python train.py --n_experts=32 --experts_per_token=2 --normalize_top_k=true --init_std_router=0.00976 --n_head=6 --n_kv_head=1 --head_dim=32 --norm="rmsnorm" --rope_fraction=1.0 --attn_scale=0.177 --decay_fraction=0.471 --dataset="wikipedia_en"
Below are experts of layer 2 (counted from 0) of a mixture-of-experts language model. Rows are named router (the router's row for the expert), down (a neuron's output weights, with its number) and show model dimensions 0-127. Each number is 128 + 24 x the weight over its row's rms, rounded and kept within 0 to 255. Numbers have three digits each.
Before each expert's rows: a language model's description of what the expert responds to. This comes from a sample of Wikipedia text that the model never trained on.

# expert 10
Description: Referring pronouns, math text. Pronouns and determiners like it, this, which, same, such in explanatory prose, frequent near LaTeX-style math expressions.
router:108114119144100129137120106118120118158131105134116116089140150100135138110133119050157128142140099114119116111115127165139151137124115125115119152131167111162131101129077111145130091171122156195160114104152147156096112105146138104139171142174140139125136090120142078163092130142166179114133179133152156123103183117103155132140101110108134128129126107123160097168141151138144140115124
down1:089134154085131143126144136129114181064138150110149131126121126138136131113126142132096138140123122087120112088142150117115121169106138131142160128111111142097121131121187131176169122110093120116123144137126087121104140142158152171120140168104140131152109121124122103055139126086110116146174149123058166129097183148102105125136139116132113127097108143152121134096151122108128161134149
down2:156119142129124162105108134128096108092133129104101190176108113142204132119125138147138158172105120141131126086101160134114161107139109115119153079140131098143158114105150079160128119120102126178102133120120100109127128127084106116104137122147121105146125108093128163137091124130109108123128128156120117123123099131134131098128146116077119109149152098102042116129132157122115161117125
down3:135148134112153142111152174125131153151079123104146152149139128154098119099119121163123123138143127157085094157167144162139103147140139115108120129121131155157131145117117124123124136185169124086109108111158150148069125143166128118174118157128166129135115102103145111062076153114146147139095167121137102130129145132132117141123118123137171117106102134139197105113121118076113110154112
down4:117085075108114124115138114135128113142130142071109125138154111116170124153153088142132140119168133092113130115124129167108115135115105165120156117094128168167187094154099113162173121134171060175141120134089083133132091126148103133132163088132138112125149116132133103119136121127109112113103176104119154111140143105120127134150107155146111130160106156140149148136105084128143120141137
down5:122105129106161114140145154163136126118138108121103120114145144115100106136105120117121117180098185165157165153121121165144176115110144114099119108124137146121142125171140161089136074070075131088131114126124129174138162102107073121113143152159103118110125131141123145106111141137153167085112111099156112169104121139130119116162129141178133152159122133141116104128169136152134140101107
down6:112119147117159115099085178122141178161109095088106137113156139145144110162148140144123119176088132069139118131117138125119149093105158125116095128155111157154124145161110137086101103124147155126137140137129172088101138142116118152115160139127148115119175088107116112113121142138073115096140111134135111110138154131103113096100115091119148137143171102124076134125172094115115122096150
down7:119103163133150092173154127137112115105144073124116136142158127132141111124121096113074136136119155131094168198095129139128086173112147162105126153129157137131113138104123137149114125132122159139107147167149105140098112160129133143122171113127113100133109131062112136159144138119106178103121114121139106181123158074093134139128117119130112153076105133125153158120143114101141108157146
down8:145129101129084114132134147122131136161129105140158171106130176142121129123092109108093118086155144176119114144160114125102086159130154132097105143178183100137137153100129171162116097153077114127126170141119112124124133099159145102150074136138112131124099090136129147142132112136179126131133137159158112176164154125120140130163109177129117120165121123142129106154103125147141150102121
down9:178143154077107109091140149109145137106148120082157074107122107128167136154110159151134103127158122152095099179140130113125123129115105156148145179106097142117133126108122112119101140158171119106126159162098144134167148175098141147125085111131116108118088108139113111151097128123099127148143130143175068120139105129161146120132096134117105126092104124153106126141155096106100131119108
down10:138120119171106138138128107163120140136109170141146137159106080107113103108127168129133128168101103137138130167140122142156146142132176105128135148153138125088109106093102116143104124112115143107107117119173177151097145180165181138122147130143177099106135105186074096161103159159118133158132111140145129138141154099116155148091135130120183140114102132136141121152107143129111105123114
down11:124187142132152128101111192104122145147131124151134142135140114104155132161157133149119136125108141118119086135160146146108129125105111168134170130105125113144116155135143116091129160116118099172126119160133184099131138099112169140120114118133089180124150183148105130088147155118154123165131130124116162123139143098113144138136103118139123126131136140169056135122123162121098180124180
down12:175132151093088134150144121126142115165108121126178110101093147129089131107114133115139109141158169105128116152135164152126172093080125183116120126097140150123159115118132127128070104120139106158133073152158111135138120143126131124120148167145075135111151113113103144140123136150115158106163097076092155121107150135108148150111123117130082123141158110108079160133161128134136139099125
down13:148140119114113134111127120109147118113160124104104147132141148127118106146177103107129140149126119124133126142139136106080074112111119136171119118153109117113127114084079133100149115104104130143141157167114129135124111124133119113083113118130176154149092142147070141136079114138100090127160088084148141124095162118149138101171092149140122133122155084125121119104085103120134211138144
down14:134120114095133131111133160147130150100130170138143119159130127112126128158154123150100146138119162122087162146119144087156144071098133115124111172135120078122094142124161142115137163109195151113110122138142143116121158149099118178100111132102135165114098113157150103077127129089146156146159113141119137150125140111117151111104089129137144165114083162117145163099145117090168110098105
down15:132084143109161067135158121170130131157120165137086106162131121148135132149127126095117094152115202147105119108133134150130110132154130114107113135120118099156150118115093132151123048116120128122156122109138118110160106100113107107165115072148144128137119132100106138143131124097162105135123178156128098135171152116169102140132118137137149118137158093172136166166107130134118143103126
down16:158124112100161105125150173129151128074141150148127088188141102152131140139148152141092079104157111121123120159142140086121142121126126139128114156137127147119106118107152152103128122106107180098129101110158106114116126159162163127170143148099129126175128120109097122129183135101101145106121124094160102144137102110138112102159101136093152088108101107129132117111110097181124166102109
down17:152124124141157125139152136135149145117112121089127143135142127116186145132123160124099136115122129135087156113134119147149102134140128136136101146150091136089152117134159146142137101128118088088108110158127092094189135145156080134096084123105105123120102090180100117097125160140140129155142111136145135135103182146094143099128121116142118153141107099142078145083157104087143181085130
down18:135148128108124124100167145180129127161095086128157181154151153114150151136104149127133164103088130126094109143129130111141107118119116162125113156105156098041125128130128113138108109123110111156147122154125134146125117153088114118100118115114127159160160093144125168156130174113106109094107126108108129109166122162130131117143143125093129098146123135123113122124103095064152083137081
down19:171110117118123118141122120119078116100119130106141132143120129099128136126184153163163138118140137099132123158126147145131162137079131095157141140119083134116114155138129154137155160205148115107164137129118157135108148126121165129188091099108137124097117151144109149143125102094121110145126091167146156135122127085115138163116086101114123082127104122126142175152098123179141137155155
down20:155125126130156121143105125140142101116121144086108144132129096128135111133103130092138145161090100157117168136113082121095145119168150120126127099090106145129110109172077147186150095146150149132105131108114147134110116125156110185130183133144072122151172149128103140153110103163138139131141110104107164109118081131128134156096121113107121093171158111151094124135158126138102156119150
down21:177141106136143085147156123132121123086108135131121129109164114106152121151173159081146134166135120146118112145117143139178163093137159077101128103148183135085183117121123128123124152102099144094107159138107159103143151108134118156151168128152108141153105091141112123101146134094130121132134149120125096085111130106096141123153083106146081150130144122117115119136167148133136136177136
down22:111123141156172144153129117150125142114139146136149156158148144133095116106129167123104105169085132131146165114133167097095110107114138141126141145125098104161121112200156164104073098105134086145117148114112176104140147145186117108122165129147103127130157157148122149112110137132119109118131109169135142144137126170114070123134136143129128117174095132145099111187151132137133108149138
down23:113134112135139136141134100116177136159139113155135121090113127101091115077100153150146169113170118135159141110098139121144132120118117129112120139181117122151124169098082133165175159077122148113145089131144175128108120172131127127128097152126154102121114083152127121131129117129181126139117115163135134155124088161121123130096135122157100145100147130128159146095077103133180107131167
down24:099129098169132120140115194137114100116136098121137142088124174108114103136157133123103149170143121122133127119159140129144186129126123119103116139156099099144156126147155075119129108121125121169094122134085113144147145129131157143167129121113156071129141118092088088161109111129091116142107132124177168124080100113129135082112138125080136126132095151114140103122127108087121130124085
down25:098103128135129112102117175124142142114095170154144069115122114136134080137126136111078160146129131116132145124135144120104112097125133107140140133144127168059146131117130139150124152141149142145056124106138081126155117117131157123141145108105091099118155165116151126198129103176129147099126127159177108132146115106151133148164143136142133114126182100133153130117112101135098145147099
down26:099164104166111182121125139127118138090077138144116114098169136122112145125127145116109096168145106149172131155102126131167149123093137125132146152124095107080118171128163120123128122082134102165125106134122141115084098120141133149140127110131105178091158144127127096130125171130124108144110155142077159131092111088145169110092103154117141084157155115124145112146142095126094127136128
down27:151163092125070150102097145130115149129147126121157165134153109105141139076163107166150131152120148110110130083141102122085155148170140137120130111165135157088151132117116149111133140117129097164158110119112153121139124141103126128108102108150146123124104155104128116122127139179109101101078085149144161117120130150087181135137148138133109131103175105165145152106092098145083124112143
down28:121106116113138123135058133116140103133170105172169144112143123129173116111070113146147124155136146066132142113136139131147094153107181134120095149136118101112130127169104092110113141106153148155130132119095144108119137124109128166177136101149094131119154144130083139178111154115126119160108116133087125111179102161139097113154124126109143135133125131152099157120112090125165143144095
down29:109102070113101164164090150158108102126175152116150150141085140150160117110111158154111099113128155077073118152139097159148147158149158152152119125138111148100118124133146112131121111122129131130110162100095132153104132136120135127095149103139073135114135134140104099163156129138136085120148049134155076155169117118099140137138146111135141107123145119128142147131117150124155097132137
down30:131091153092122138163133138105164127142102121116140150109139131155133156116147137148115136123099147106106104132157133139094157136083119104116083127104127094140110102138131114172097100134134129180133106148115159151101084144145099123109158114144154132129134144171103102108143129150159105134117108123162124159158103136058152156153119125174142083093077161146098119115083123127135168097135
down31:130104126154135124119160168132146150110121089119152154145113160107102157154157140121115151102138171127128113108101168197139123138116116126140097125123158104118100146140171152111140151147148188105142153158136171088171107116091137148127115113142143113067091108139126089159116106122131112108130123114118125115090110113151076131122134085115191122121098107122127119128096098131151145141109
down32:149119112132146110142150145105121127108125111092133108130114115139071107148129102115114132117147121121135107094100124085149097100118135100105098143116093131126124165095132159114188123151105157175077139136091129122175143121140127159113162125109132147116163116156111164126179125114141107117144167166121139107093126150132088121097072126142145074135079123112146113131121155117181100114146
down33:166116115114135129165154143093138113118102153118143145135166153165098140138159103167116122118131113094190161171108134117164118083110093113151106124126125120105113156146173163124109133125148095119071181088104152137170129120142149110155095119138133135108117119157151111113139103123133139150122112092103125110144109176112123101150125152117103134149150150086180101108149107128162142129149
down34:108131109159150110121178092117111086089156084145072103105105153120135111145140108133171110129132124147129144105144125182106126113137120149133149138138140115134074143126151134154130150098119122143085135152130140105138130127153136129106138084096113162111141134126137129111127116084135129118138131115134157116135105140158142103105087085082195151097158136127106077169132152074103133116158
down35:146135163116099125126116171150137179080121113117130147101122135113124103144086107150155166120128161158095153129105106116133102153178112136126081141138137126154133142133087155079138083149132087135156128103108123123105091130098158153147092151104156112157141137109110100144126130109152142133165134156086096142134131143121142106160118112157144108097145110143113117159121100139093140203146

# expert 18
Description: Accents, LaTeX, foreign function words. Accented letters, LaTeX braces and backslashes, brackets like [fr], currency signs, quotes, and foreign words such as de, Le, La.
router:106126120108170147136134108119110102160115134145115100133128159122114134127128138110141086154155103106064114155177102129129163165117142138155135128105144142165112078146119147121137079143108146136123114117151153157122176142106157107144153175152125076140112104118089128107149148091148147073092118153119114127111175117110164129156097115088173125148139132125149145142166125147150146104112
down1:129128110136150092155180162127121106138131146136127105122107131142104081116158112135185088098150129137163079135111084156055108129142155084113133120157112144134127113100113097160156109160130174152121081117138118138110153141164118111134114101170125153128143096119182125143122148151130081141135133148120125123105086137147105111144137128111138156131106142105152089097123138124124137087097
down2:162109127139125135106117117126134119107151169138097136146147142139061107130142088080081137125117165163123161090109115153109150131166117149134151153162163140154128187108125093154149169131133132163133163169098168106147170140144132144118130143110151108148109141144120105153166111127124140143136138138074134143173150121120105084108137105114116147118110126155138166133086092132097143113130
down3:126154102152109146139117141141107098130129135139103142176165119123141084164133135147127110125117139155139124109117160113117124135137131133088142113115137137127113136157177170187112131097138155138104183152113092134155169121142165108170138187135124143144152100157146103111134135168126108132150119120149102074134109135152117073112174144120119113100131154145154160191137133111106111083117
down4:107060155142124174129127131144109123124087102145112106135078086170152160076146078120165143129133137113098154104142133154141143117156139104124128114164145153141133152146136144100124166142118122132118097116131138136123123126150147160102168099112138134126092146143089160086115142106100122122163141112133158116153170126124152100111125170149127107144123114107132077139126121132106080082174
down5:090152138153146136100183138119110124113181132117104101134147132118143105150163144108172091106135113124081148122079098138060123093120129124103142153157183174167144106119113144108131132096135145110140151120106098156145113147136154125150107120143149107150120105090145115107146143092151131128164167171113130129119144106156148172155130101134098121145109131131152130105139113178107124103140
down6:123103126161125162172153153120105115114117081109128131155116123140093117134142095184155125118108154147160107162127146131091138155134145135100088123168099095139158129099150097132138175125137174114108130156100138169064122140112153159156136143154114089124137103119098141144144117078124168104146152145121134132159082121126155145131157117149081147103151151153152112117126143115142120165137
down7:105137121127112147085142105131100151153161105107134089127146097124116177132133141136118136159148130160109125111105116077063100112126144137110145134129096151157085160118124098144171121145139172141106136112108147169120105140151157163122141134089123156076132098130083123145096140081083112110116155098126162139119104158150152144135143099106099111141090116159162108121133109135115130155091
down8:114145123108112050163124107133123140161158148134165153095152110124143096138170113098110137129111150207133119147125149132116126162099102124162137145114097146133165113166099137098127149135134140125110126134114109071168144133157151162176107142089129106102139113173128138109155134165119107114142119172124147111148125131119111146097173146151132146136123114083119151108118149163139115103146
down9:117140162106107148180124117147150117135115097149124135099086120111091103170121135104115124133119154110114101127149149168107130102093125104144109117167150171136159136129120138135135131132100135132111160156112158101168089130116135156141086128129120067099100111138142144136103155096144074126098090112147097174164152123109121164147125122177113166094127095132129129176139150086131120145149
down10:135139133105102137178145119180129151092119145125140124114113091084095113117131135097129174125123118122143117154109160124148147170130119113108115106129079116130153103106097129149144107097089122121145147135181150136137121100109107157123155165157136116121154119150086080124081192160117149120123146092143103106143085137133129115087104118116129109151181105162118132156123096129093159114125
down11:159152134115115071078135087142130104120109104119121174104124114122114146122111130089112157103156140130124129132116122128116130080126146137113136167075092153111133150099126123136182134137131125154114127099103138168112091105153119123144138110150068125145137152171156090152149120154087137126145162126168127131101102152100145111127157148132124115102168141192138092146163116112104167134118
down12:104149123153128126153122132121135163080129090147148124155167117133130092084159175116108153166064149144111140143094133113135115124155110121100111146164124073113143108133168125130123129146115124132113096132166187126114064133137122121153105123144121081165121118162188124138132099121130136111131115115114134085146100126117134143138097143098148177149112111130149134152132087158146152148140
down13:114134141103131128128131122147103144082117096116154119068111149152143082155153111123117128134122119125170133117140116149112095121111101108133139130144113142144134120047070138126085150141183090121107124136118131119127123138167105195143153144122137154133160042177141147114141106152124123134115135153181115160096119119149149119122146124137133131127121123116102096141121163130146148139140
down14:089124172155132096154160126142124135130126136146066148107120097145161140148156166110162213131130117127131118122136123124120115120135147103135081087136144103121131118169110097167141125140095105142116131141099129105112090132117171149140098104064116148131144143089143141148141070096108120135115126134165115147156130124164110162140131156103110097106147094108105149137116157126098109126113
down15:153130098099142128116172138154144141153171175095110131136117166074106130139126128151110137131138101121164110108086130175144124132137102119114108152154112165138166138141112131128135094130123129145133158173131124092142145128092140163136148172130158138075131170157111106099146117147089130095161124083139150133112112157082086137136157144134082121172154144140136114120108143154137108097102
down16:142119099112124151125136111101162096131128095118142145100115133127165128164176129150118133111086116133152091087146129181091132156126114141130098122143119149135153130127104131161105142104109151113154108137121098119125080140082130141158132111130156144156097135157123124141083105143121146148150139108082070139102138103177151094096131116141115107108161088155155111181146131076102156122105
down17:147091129113156141143140077093142152154100080147084112133157139117076133117135092136112100146145134127125149111101126139118179109133071131131125126126122133107115114132105125088127114191105122107095137126156114107130083134148163171156155113135088102158129149103185113100120127135156125127140159168138170135114104101126091120151104090130134131170161146135123086138124100106137139115133
down18:071168110150142108093128132136135097130143117150125120124136129157095156100149166105116143139130122131124120110148128103122117134162142146107162100138127104121129159086171115130166148114140091130178163121156136142109151132118156094113136141108159155140132113089118162094148096091067126131105149115170139116113091154153126120128122132128140098112154163120110113077062155166115155142088
down19:147125101171125170110143136134124137138122125151112093168119110127140112150121166123115102128133117165112152136183102142136162175124175130103087143100144106106142129112129127109113105138133082146154155127140156090133167085115147130155144112110116174138136121158126141089177116107146146118135093112157132110171120133136121195138138135110091103121089103106161142141173140089151125124084
down20:118106092100094156093165147114144091140151134134216131110093138049147112162171106122149112118124124099118120100146111088144140141134156166122135113110107139105110130095117137124132155139143140086117107174140136078128118097115133126135172130138134088136112126136120137177143107110118168131148123097124118138117099142097137164131158145135116149128144160081162118127111162132107119128145
down21:164110139133119146130111165145132129162145127135148095089144119145129100156126102094136104120105124124108087104129106128120113092084109130153101155161163090113129111137083183165065113153163167106126153094153157120108147143112100110123122097129146105109106103103119142090123113159149111157138094146103134184123135096121130121113090105099158136117133106133156137097133068115126103143134
down22:135141120142139093087119131160126162107143095139128153115118156132096163136071125137157177146115117151113094130086172108089097105133105124114150122120127131141084112098151097134121168129146100104106093141165134120140125142134157154082155086136118153128145105149106122088152107132113092175122122084115122097098117125144132158135147175124090125143179139123180151120145139146155135125119
down23:105122152087144117156107135120118146164146130125120130134127141169143110122119151118151100141102115135170089160123142132137139179129147158065119132147173114137122114149131135142148156149149110122137133115110138113158171141094171156154085109111151136089181180150109122140155102163134122123121136129136085089117119118137080115145150091144123150101194111111138155158103130136085162139149
down24:126110150126150126147126100115119144135101095145103126104127100118171148134088119121144169106136144125100117098126135091172156120111140163121097132124122090131163137165127173128101098143113113155077073111128118133132128067123124165184139175148126113122134124093143138096125114103129098131133066174123094120146111095162163122112124113166135139105136161110099135146130110159128133119169
down25:111168117158114091147094103152121142140144140126112125096101127124089125109149125105136128153089157164116112133139108154136105118102130110138114111157145151132118124108136106148149154111145116121105114177124076119110143169083089121111116089112123112105093199144157107174119110098126154163101156116120098155140123081149167143136169131155147128131124151145146138070144101110140117165094
down26:155140124118162117126087140067136070119130118091188143107151155154140117122122124126139129127125170162167111131165099148095123134132121116140094163128102114137172125109147130153105116142116124133129144134120131166134079105122128157207103144120151109099146117171092122136119117125147120103101090120144092133134171138072140087151133134137164127122148099099156157121144121127106141132151
down27:163144115151111152129140100078136128117140150103083148093140141121139088065141149157138116157131107120132151119169134141143125100092120168127119119131168118129116111106125137148125146169135152142171178156162088097107117108139080130075137137135155144092089157164136098107156164126147156106103114110148114111121133160159123130120107137109107156117123148125095109119143139102125065133099
down28:139101163131120119109154147125142156138108167146128137128116135150140135084105117160141128149095139114126112127059128161132154134151134165140090142126124126124133090142090130144089118124115096136133124129124155108089114088130132100153131106148124158123111093141148131116103099092148154108157099166165121119119136103115077186127170125192120162147134059121078121089123123116102108123128
down29:104153104120101136110097153101061146099129144101095189127137157141151101096118151157119135087116125124094105109193134145123097132128139147102106136108173133156156105101076127121121122111116184125120098130093128154148141129168103113119101128140176096120146126157098099139133163101152150127117100133163142152130120162108140158119140148120142132148157151140084109140098124110156137124121
down30:143157129098142157106190126156074147145103121151144117129122110104148116167097145146147121106120130119154117084152112116103113111150135123171170159135137135140148104150105125153136144094168151110082186147083138144175140119091138119156084098146112163190103107127137151110097092133134139112158108117143156129143135153150125132128111136126110136094105094100133103139169154127127126119147
down31:083108164164121134123145136129127158169104148147160114112108147115106117123103101151112122125142145137156123124144108122135155139124132093139171134096109105092142128098092103158097150132120108104139115076138123147169145132189166144152143139135176153139128171153137136132199147173125154122103135131129103121132129120139158145090149153113120159082161162125097090155143091108125132152158
down32:150166131126078161144133102150125079149172092165095173172120117105124115102152111119117149129167127138112122120132119102138184138110139145135140166109174135126114134104144183136140147128128120097165082132136110137111129139119135136143111129141120136120133141185102144158156143164141145122113111127126096122141134162106143188126114120100157064096111162158164137130136158122103149160138
down33:161136085106150153137133159115125174134119111137165101158132089119103162140146151141134096117123167169122123137104161100140130114103109153078068099147115174078151141127118152138155121120105137138129131142123122142097110151127111096062123125088152136110130146150123133161157102140107091138134059111106131090177132119121158152114133147140132105119114114125118116130158154130117095159097
down34:126164077107152103173185096110167099116113104118132109086169108127124139116145122171119103097112102108104141122144134171123122157098097089149122153145110146149158129096159144158125097130116121126103144098127160142094200122151135112116130139119159119144105107099099154155159132128138117121128098147126068141114146099129096088120128159138103119129126148147092138154130127129090117098104
down35:127115128129144125209140129151139120142145114171162141162138096101145146154157132130153128103131151147119127174147136129146077149135157159136081090128157125128071145153172120105126145121117132122142147149130111169139120144085126098123160129147134143095100153181111124120133130137145090155122078157123171079131174152146101088117127145120150116145138121094106124174127133116137125108138

# expert 11
Description: Capital after separator. Capital-letter word starts after a comma, "of", colon or pipe in names and credits, such as ", H", "of V", "| T", plus ISBN.
router:070146147102146115133180149134094114143132167117091132120144178114114111142124126113135080166158094106103096135147067166115156162108129117174140125136146131126081124126088146139125127154106098141111121080122138136121158147139162102143149122148146125156128076107116079122145150110160153125105138141137127120100126133089107141176113119111152141126124139145132140102167133148128175090132
down0:127115143141098115164137127134147129129151139144134142124136150143174141172166152104119115112107123126154100128146109109134159125149125112181167162109137095128132084109139179146137137153128082122104094096114129144121135093151158137139153129188175127151112131132129095116095116131078134113126135136120100108098099144114139199167143142138153154158170145081086116155092149122139109138137
down1:135156146111105107140129135202128109151108140140117154133145148159119108141084133092122098131099104104134103129127093131133146146121104158153163156133131173096117136114139152078131145096147129132109130096145128111083179083101149121089109123125151113084141153182116133148163129133102184124126096115126152133151148123107134092154094185152144154148128122133127147138156131144151122174112
down2:105144102144157112130139107127151122114156094108134143139117145139138163102155115132142155119100162130108111159124118107136151148136133134092118117132158139207149140162116085152126097164161152110160155097111122135074119158097173139118117123082115133126147138164136107117144143144113131135139084129121158156132152081075164097149118137110130100076122089099093154135127098126143169150118
down3:130111141168153131146097120156124124181095096135147144116164144163142146130114123140168110107118101134149152116102123132110165100139126134113131120118115157106124115115177139134143165152116113119111127168098179112172086153152135102158143161117105090101112074140121114122187173145156117129097094129133127165106102141111119184174153130117162127146128163140113114139108135097134165141133
down4:126123115144146120105115127106128130102113106183109127132130128115118150094142128086157115096116112126097164100169156083137130134103119110085160124114142153086149161145163118097124168147156139145115119144105130103119118121139141180142128138185097143137118145136123104153127119132136105138164131135137173220112096146087162139119109122159086085153134142096144097136136132133153125164138
down5:112142136102147090170126126102099148134126136125129140134120133140120141118187099135160169142132082120138120113079099103128145082158138146105162120093138157125110126126148108075102112128150162198134104144120176131091161156139126114169196105150107148124118159140120129120157115095110139115153135119131092140107099128147153119086103105139162119154145123131108105096113169118111145142121
down6:141182097097162153133134174139108152126123180144114136120104155125139157136117131114110129128109132123123126186097119139132150163141099181130132127132123088094083151144110144094100151157140084117105101166096168167172120133115125108130097111126131098124143101103131132115147135126130142133118121117111085149142149123109116144141089134155143113099162162161129167093115157138094166101179
down7:114124088130118111138138157126114173117130142122093120161121179131152135146096130135146145142112116187115124127087128120144141136137139130168139116113137097103091122104090143121137134154166097155099151113143146114090124077151124139150149064149147088160139108126146103128134144182083137166134136134166127125143119138144132180159120177157124112160126124084100101110151078127106134147112
down8:115128139122112122119138106125141106083124111132137095113164117126097082148076110079152164092144095149142149137114143123113163089114140163130133093145110105121131125109157099144139110150135126131095090127123114116187159149157154103159107117152106141118140118123139151102104121155148169178132144082126131150110124178106139099174139097130143123125114072158131104142104150162173145142100
down9:131157109109108088134132127150122103108086135104129120097170124136126139109121110124168151121132120178142162121145142104139120109080134127143166176130127108103116155109131131087158094121101117164155166125137121126115149150115127100109096115087129118123162117138146164141123129124153098099155118124144133112115161114118093118094075103149091147115086166120133151189154122095143108180183
down10:132135094155122118124134121140151139086135162124134139103124130133138146113118133101136183106114115130102118082105175125146131095181176125128153159167099179157103161124160134138156126111113140112138114081180112126138110102128098094072132146141106144161128127130173111098116109140095139114137151134100092107141073123163161133105110119112133138162131113128091145133089100129106102156153
down11:125152139122093193124151120134139170145156143101131146123094142125091134183125109127146143150140104150155103149160153122115128144190118111128095112130140155078162122134128143167118165173092111087162099135097133116123122126137106103129130087079122132115132132143119118124156161203115131138134151102208134153145129152109136135141125126134138135157165113147117097130126144133120124137113
down12:098136111119107159157130136151146116123139123119105094132143140126090119128075094186133111172176129144114101099103127138142113193151136100134131116085114125162083100126106142124110100142139103163139169119118118152147118126142108111103145113122098096140120163170119101114099088142134149084090098148127099126132158127141082101116119148148098122152138093080134135142135131108085155123098
down13:147166145148129152085103143169104125106151095142117110135152099160089146147132109098173157114109140121109160120106145124106159112103138132143165135130163107145129164155130157098130148143145108134146162132161111114145149163148159127139125173138147168145118166123181135119107162152163166093125144077117143155144121122143153091093092086138110168127110129154090106125148140161121124117157
down14:136150164105111098108089141167110129132177132118121147100069151140080144167084096129091133132115144154119187168144130115162092127110162159140131141115144137125142147117139171130089107137147111197123133154139130110112142126127138126150119108124127152117142114110131128111128121108159100111119117136116177119159091169164101090079135097103155117128139146139158133147131110127087153124154
down15:049130119128162142119119150133133127111140086132149128119137182123130121164157118169122133096102101109142109116157097150154129133072124155094116161138121214093123114113126138127164123137153120124135130097140141145104138188112127100128134117157126112162178137089109130119102120156150129117119134112093126098144127125133082096134149100154102118138159134104164105170142142108110143121140
down16:157102177168089123171112127118168129161128098116128171107181121100180148112122116125103120176158158151170146156160101123128168138105106118144106121123135108121113159115155152127119128128134111104161108107091151089141113133147117095138096134183154140110093145115131114106118110113127119103120115116141094136145118125130057106113076123152132125116125105145149140137150140132106135075119
down17:104104121117155121119108153161146137145153087139107137120126129142125114076149149106077095159131103122118112126199092162129139070145158128137142119105132141115146133131100142129128110129169130129109120139117134105103142122177178171109146113121144104138142092140151107137115164069138118121076097116129083119133160145097105099108130166142124136122126176131156109105129142114174152160118
down18:163100188109107146125109116116104130106118084109140107130105172128154119128081105142157143139156084165149123122125139109120164164141115151129110141129130107165124153162086195161084155154105133139145182095134108100150125115129133170130094122117131132126144126102123094138153166096158149187135143118104139125141101156137139115135132113147157093127117131134104135146098119117115156116174
down19:102111112083117136120093128159111116120080100142157133164107121122166113113162131104099153174086137163112121143162120109117121110107134103109128150124134128158156118105091127114133116109151137078125132157127141126099147158106119163143131166136157095111087149126158138135090115127130126128132176141185089137096149116136069085149144111142130121162175143092103130120097086124143092120126
down20:088098131140151156101094130141134098164161132116131083116137099153101141139157148111146121104149145130110155147173166114127134123143152128122137165147112151151115109121128133123141124113156176153097131153153136145104122119162130134154133183119138085142104120096089111142144130095145072146122120170136124164121099097162132141131110202124109135191123105125134111128138138102115167182142
down21:130129121153114136125141134150108149110153101140116160143140114140150149117077131143180097141116091144136117151119149119111111132145128148106080127112129117171094159101160053175150115106092100078123123104146150149117129130098155123083144149107122138164155109139139157069140108122107108094134104143122120093104124130145135146134144133139083152112110124118118140092100083176174132150140
down22:131114122112144110086170132136164119132119136100131176118139139159105145179167121151173101145102122134158139120115124137108157131118061123110121141136114141108130124127103072160170093159132109119152099125157085119137127136150111125132087089151142128158137147154108146102186138124150110123121173118147173109139152131159139109093121091168073122113102115109132162126131103127103161131127
down23:151113131150101149167132106107134093132159114135141122131130121051154157073153111131126113125142110149132090159142065109141142110112117115101095102105113103127134139116141135076158132077141167114104100132091131168129139157095137133113122161119114137151113150130125131136097155083131119106076136158098121135141150146160130166128173147163117113093094094129115108151121119108159155125115
down24:180172148141116112142132173122127119125125127149084144121134134112131133143114117168123113131143086106137139098121132161109139136141101119128102144117101142121141148083079146154085148171145063121134115110147158113095118090138133132113132117089123156138104111111136140122162147114139136180157122108101108135164132105148123166144132117119119112121108114152116161082217107151094134176125
down25:061152144116119166139139105138112114152132107126142104119122105146146109107111126151126096092133123151171147139125087136157112139162120138152145134149135157150088119154120075088133095140141129123115172129124115097110162118130108145131124107092119089182135127134134110129161113117170163152085081175132145135174177119090139143116107127117099121138139121113110103139149124062109158155122
down26:125128123130139127124123120134117066108124116130118149164124153135085166145131104134108118165072108160163185139085102111164130138117153150113105113090149095144149134108128142094123103140102113136133137120139145154099128141092111113109131110127146145134121095151124107112143156164124155175160123116129095118213143130169115110114141150145111124132095130179134110133148105105112181175112
down27:141126133100113139139113112114159150144135138142149123153113126101118153131131105141126165121080144116127111154144121121151176133073097158113132111138098091122120123159161156171100173076112093098128144146164146137127106156118150153154202177112165117189113138134095121125131130076159134114113122118104102157130128119163154154155087131143116156134117133164126118131113107149095110132142
down28:193133132144110165138136108150161113141112127119178145113108143097138143132153119082145137122135083114151139124130125156161119119102153131116126134139128112133150125141091130171161138131070107116168153106109168118139115096117087135123078101135157154122048118139128137150136121145131128106086106140111172086127116145141120115140085133112146091124127095091133117108114075114150113166141
down29:115142124094125096127114136135160156134160116094073167131125129127145140091115105151137147118116110120134122072113127086108107098103112146112105106150086130092143083146170146115141120118114128134118148086120172140112124119127113174176125145088139153106098144139089121135122085153120144114165162116177126149134136166117079116116129148110105126153090117114167118118130070083128129155126
down30:169132144164111123133130108126172151155130136127166124151103108094142101119124142136142116132165123132139139124101108123146107114145147153168136164190126119128133122117124138106126185108106137165119163110107102135171103126144139146103149149105140113140153125104108130179118148130152101133127128120137112138099180140098120080138163161078128147130056154088145146100185110142113119106169
down31:147138119136113108140124153133177122171127068087149133124152139079122136140110153196124183147105179166152166149100102123164139121168132095129111136097121110156166115118137109110097176145142128105121113140162141144138139154120116150139123132151104144121146123136150131106130144137132109094140133106103155136119139186112088108128132111175114151142124153111127128129166172153118152090098
down32:132140115147081116132147108165118145130145150142141132075162103101135134137125160107115063165142131123142144147153138143087141115118140115122157147146136140126137115153157159039199119102120139145122157136194146138140163130132143138127163136121127118088113109164141113160109158123125109113099102141130137111159137090094132081125158105110107158149100114119104123167138131130153121117125
down33:136101142140162120115146146131142139087185135123101130134116154148156100157152092156142102150130114141098110169136085109175160129113108156115156127171074107150128143158116135139109098148123143160108095117135077147138121087140170081100115110104073097151150113119122146142159118152101133113112125117102124129142130131129130117128090154065081123086120146158141138128110129143113152111116
down34:142101120163133145170091147113131099147146105151110144190132078119139121128139094118121155133116111142141133154154167116145105114113159100109108141096134124168151072105177115138173131114171110148112138117108119168181134162105155162141104187165107094101097105098151105116110109104103132149149118124137150135148120093098144123083136145152131146154145126104105126113111119147118126128128